From a checkpoint of a small mixture-of-experts model trained on Wikipedia.
Size: 20 layers, width 192, vocabulary 16384.
Below are experts of layer 3 (counted from 0) of a mixture-of-experts language model. Rows are named router (the router's row for the expert) and show model dimensions 144-191. Each number is 500 + 40 x the weight over its row's rms, rounded and kept within 0 to 999. Numbers have three digits each.
After each expert's rows: "mostly gets" lists some tokens that are sent to it at least half of the time. This comes from a sample of Wikipedia text that the model never trained on.

# expert 27
router:487547547502483458494537465474503537492483541533486557489568549540561516513425541501481560564610514523444447473462540528578461453494544523492545
mostly gets: " −", "ure", "ue", "able", " left", " International"

# expert 9
router:502463512487532533472536578542560519452530527540477538460506498563542484452511501451476531483532487494504410490480509572528577460541442542573479
mostly gets: "),", " located", ",", ")", " Ireland", "%)"

# expert 15
router:521437514537467561528524500560511493505494554473503488479488535572535453482514468489480502525539541542493382528472497571498518540486491451495427
mostly gets: " Party", " name", " album", "ism", " company", " station"

# expert 47
router:478444567507508455441515559437464518480501505444523593502532561565488508550489474489420541533580492519525449490478554479540553505542482431521495
mostly gets: " York", "Y", "ors", " included", " six", " JPL"

# expert 6
router:461426551565499533463466544567442495459436516486548510447495512516477505577446442509477556516564434482474469552497533519582494527481460494539453
mostly gets: "P", "f", "c", " E", "b", "p"

# expert 19
router:504478480504463569421555511524448525507513523511518526499463513525507485549499419513470639469491398494480534474464521559546514472474469530457584
mostly gets: " and", " was", " one", " as", " is", " \""

# expert 35
router:468466633433517498529480444535497502486477502461586534519495451563567461533491512553513602415521527479539422514402509461531525484448462504467543
mostly gets: " (", " a", " \"", "==", " he", " had"

# expert 26
router:432503546507510546564548545445523505505526553495478564523505451478496521539488491557491554475493441468515519504497547481553526503465503490551564
mostly gets: " the", "==", " his", " her", "The", " its"

# expert 24
router:481505503476460557529509494546477486465519553447539592512551524578489504427414443557495476562479463466504468516432524519557550456529481522559492
mostly gets: " New", " known", "ce", " same", "ell", " such"

# expert 45
router:489524455499463568533528538550501554468539566480482580508434499508525487448471508533476490423583480501475478562469572522587543448506459483537444
mostly gets: "s", " is", "et", "ens", "ac", " well"

# expert 2
router:555479490541491593458553544535504447469446498513487551513490504538549453488557495500436549433530429474488519460461509544553565479471433459542518
mostly gets: " |", "|", "-", "j", "ra", "h"

# expert 20
router:515442561536447550484492539478530571481502583553509558461515498513489441493503483584505574472621460482513514492501526498570562500522549501574537
mostly gets: "%", "as", "ate", "ay", "S", "ina"

# expert 39
router:456433496518461564548486513540535508522523564494556537545571530489521439467510550447475571536475505463461473467494463560507597488484415489580481
mostly gets: " of", " (", "\n", "\"", " in", "("

# expert 42
router:525549543516433496503526557491530527462549515521502499484476497506560475584510453483480569531508532454498425539484532510543551456458480521490511
mostly gets: " at", "i", " In", "%", "u", "L"

# expert 14
router:478522549477528531535548527514495533493506501497524563546470482631558411571503494507453555535503440457500486609457527516536538466530453503519479
mostly gets: ")", " from", " to", " would", " with", " where"

# expert 33
router:527498491523450469516513485554502477458503524528478548579577477547599485542498521492540550534561378524417501529530522542498608452451454570551510
mostly gets: " the", "The", "|", " local", " can", " Red"

# expert 10
router:471474497538424516492540516414513479545579450535515566511497517498519468565471477460479491454490507512498429513452528509513450509467405478521528
mostly gets: " first", " July", " March", " October", " later", " well"

# expert 21
router:525443593571433529483514469516515521463487541503496515568507522470542567527489482472467537552597425561403510487465522537511590500476395504512451
mostly gets: " G", " F", " O", "==\n\n", " made", "===\n\n"

# expert 3
router:548489602480501498518594504494523454443522500479493572588511496542508457579575469470472538480516422423470496523476463551527569445485472507491506
mostly gets: " to", " L", " H", "h", "r", "im"

# expert 25
router:518477542480474506518557482490507475492435443512494508447561548563547488517505475473467549488517431452480467543444544524507531512493433498562531
mostly gets: " of", " John", "ry", " used", "ies", " life"

# expert 28
router:476446484527449586478572534534525443521547577454513562445493539553468457525448508522481501570530464454562461505479463503540549516460499476502474
mostly gets: " ", "\n", ")\n", ".\n", "op", " t"

# expert 37
router:533541531489432478533568503570548500547490558515481510513498498547527503536555496495553566493555478525478527476454486509573535461516471520483468
mostly gets: "ia", "y", "ar", "ly", "us", "'"

# expert 8
router:492514486473431530537567536473451516425510554533448578549486497548545545560526489561475498520590484444523456490518500557589482486494406540487453
mostly gets: "-", "th", "n", " —", " out", "–"

# expert 11
router:550465519549485511476548578497501509530496539495570609481546504552539512510555482445492514448514519474576517447488474502557509453477472580536471
mostly gets: "um", "ab", "ol", "ad", "ou", "ens"

# expert 31
router:461463573540453535528518451459450499495543575520472560486542527523495406522522471477466567502547433485480417496502534552537499513604522485516485
mostly gets: ".\n\n", ".\n", "g", "==\n", " and", "\n"

# expert 1
router:469557502512500489513468529529488527502532494518485505434509497526563491538555475544463523510562493501475465456454456581560498469421471518479473
mostly gets: " July", "°", " June", "ge", " February", " November"

# expert 12
router:549513508431512459545529508458475477473486473479502553429460561545467528538579511450478553443494477517484490508541593527581472542474473525448531
mostly gets: " and", " or", " but", "id", " &", " Z"

# expert 36
router:514429539519554509503476517502534546501560524503484578487560484469607509491506508493521506456534442469500494507519539591511508456472451481520552
mostly gets: "'s", ",", "o", " has", " also", "an"

# expert 34
router:451503537505513555445592561475462554478530533537509568488508571504454535519518463497509523506527448485488522511480525551562495495464488510495470
mostly gets: "'s", "i", "ing", "er", "al", "k"

# expert 43
router:521465521494486582460610569471433522479510491489517567419487485482464553515430474541516481547509417450473471524402572524569549456472513446525431
mostly gets: " a", " an", " The", " A", " An", ".,"

# expert 22
router:474460507522464531528502471489449487556465559588500593483544505566527539486499445472498543549512455493432541560546525528522487491498513490462486
mostly gets: " not", "est", " back", " p", " P", " total"

# expert 23
router:491386506502424578500499523457509457489489557433520610458521459595503529509447480535471503475500511540471451529478484549527553500478416495577506
mostly gets: "===", " first", " one", "th", " that", " two"

# expert 5
router:498455526523491492528561528492469535475537511521472552492536497537521570479460491532534519497542488451501411482437538542529540504428487446541481
mostly gets: "2", "ord", " main", "berg", "hen", "och"

# expert 17
router:506439519483527492503588512556491529500528545475506564552464564556550431563508513553433533581603541522540478531505489563508542436540497564530506
mostly gets: "s", "ers", "er", "y", "t", "es"

# expert 29
router:557461591453518493469557528461575443502505532474465570490443459540569519547485466469530506503530470527509513572429571515541491532508490531531514
mostly gets: "d", "U", " s", " b", " part", " May"

# expert 44
router:510528516533550565515544535491542543479553547501595532514526483570517505570519513471510497415554450528453469527423509522550484475476507493495500
mostly gets: " K", " G", " S", " C", "k", "P"

# expert 46
router:536490521524436503540488528476511576518545486465534559492499474521569459555519460482486568500514456492582504482507517556582521484461485500537496
mostly gets: ":", ";", " at", " |", " I", " W"

# expert 18
router:446503513446509537458528491569516542523532546460521567528517522542511512468533480501488462490514529437467489485529491545494560501457413505509551
mostly gets: "s", "k", "n", "v", " N", "f"

# expert 4
router:507514532540493592468508598513427524528554481485477538511478593525509439547461473493528498448570399537487503515463492535518568459489475465551530
mostly gets: ".\n\n", " on", " K", " C", " D", " E"

# expert 30
router:447534481462517596473584519528510572479544499439488507482484488518485486482526538574522578470538452475539463569444501559543543511480533532544590
mostly gets: " was", " is", "\n\n", " it", "o", " be"

# expert 41
router:517505517519535468494520508480496461481509547473415524532520535518515503491547496581510583504547513436551493442435544563567579480475463453511513
mostly gets: ";", "1", " =\n\n", "R", ";\n", " •"

# expert 38
router:504482478458538461515558571566465497453557517469504543496495566524527495527493464439416541503523507480523463517445538527576545487508466582549503
mostly gets: "0", "5", "6", "4", " March", " May"

# expert 32
router:527455499506505467540527506490582497485535543535537514502561491519470545495516480570538540488553430465502427418500439537571559460447463564438500
mostly gets: " ", " New", " —", " City", " York", " University"

# expert 0
router:542476537493536538502512509557420583523531513540571558521506484513554479502462482548455506495546484455468500489506526574534524441497505542520450
mostly gets: "i", "or", "a", "ar", "in", "el"

# expert 13
router:417476565565439525438549474458485550485471560503454520552624523511503507470466460499516480470542478484459432506436431601506530412489508458561531
mostly gets: " for", " G", " also", "==\n", " years", "um"

# expert 7
router:463510517565442528543558525495551565546511516488504538500473564537541525617504533539521557490521466494512449523455519476560542491420523500499531
mostly gets: " (", " for", " by", " |\n", " on", " his"

# expert 16
router:480539476460522488530507486557490449519457504486563560503510533508469466516525519493531558518544413465550507479507545561559547426525473507542479
mostly gets: "en", " W", " two", "ed", " into", " three"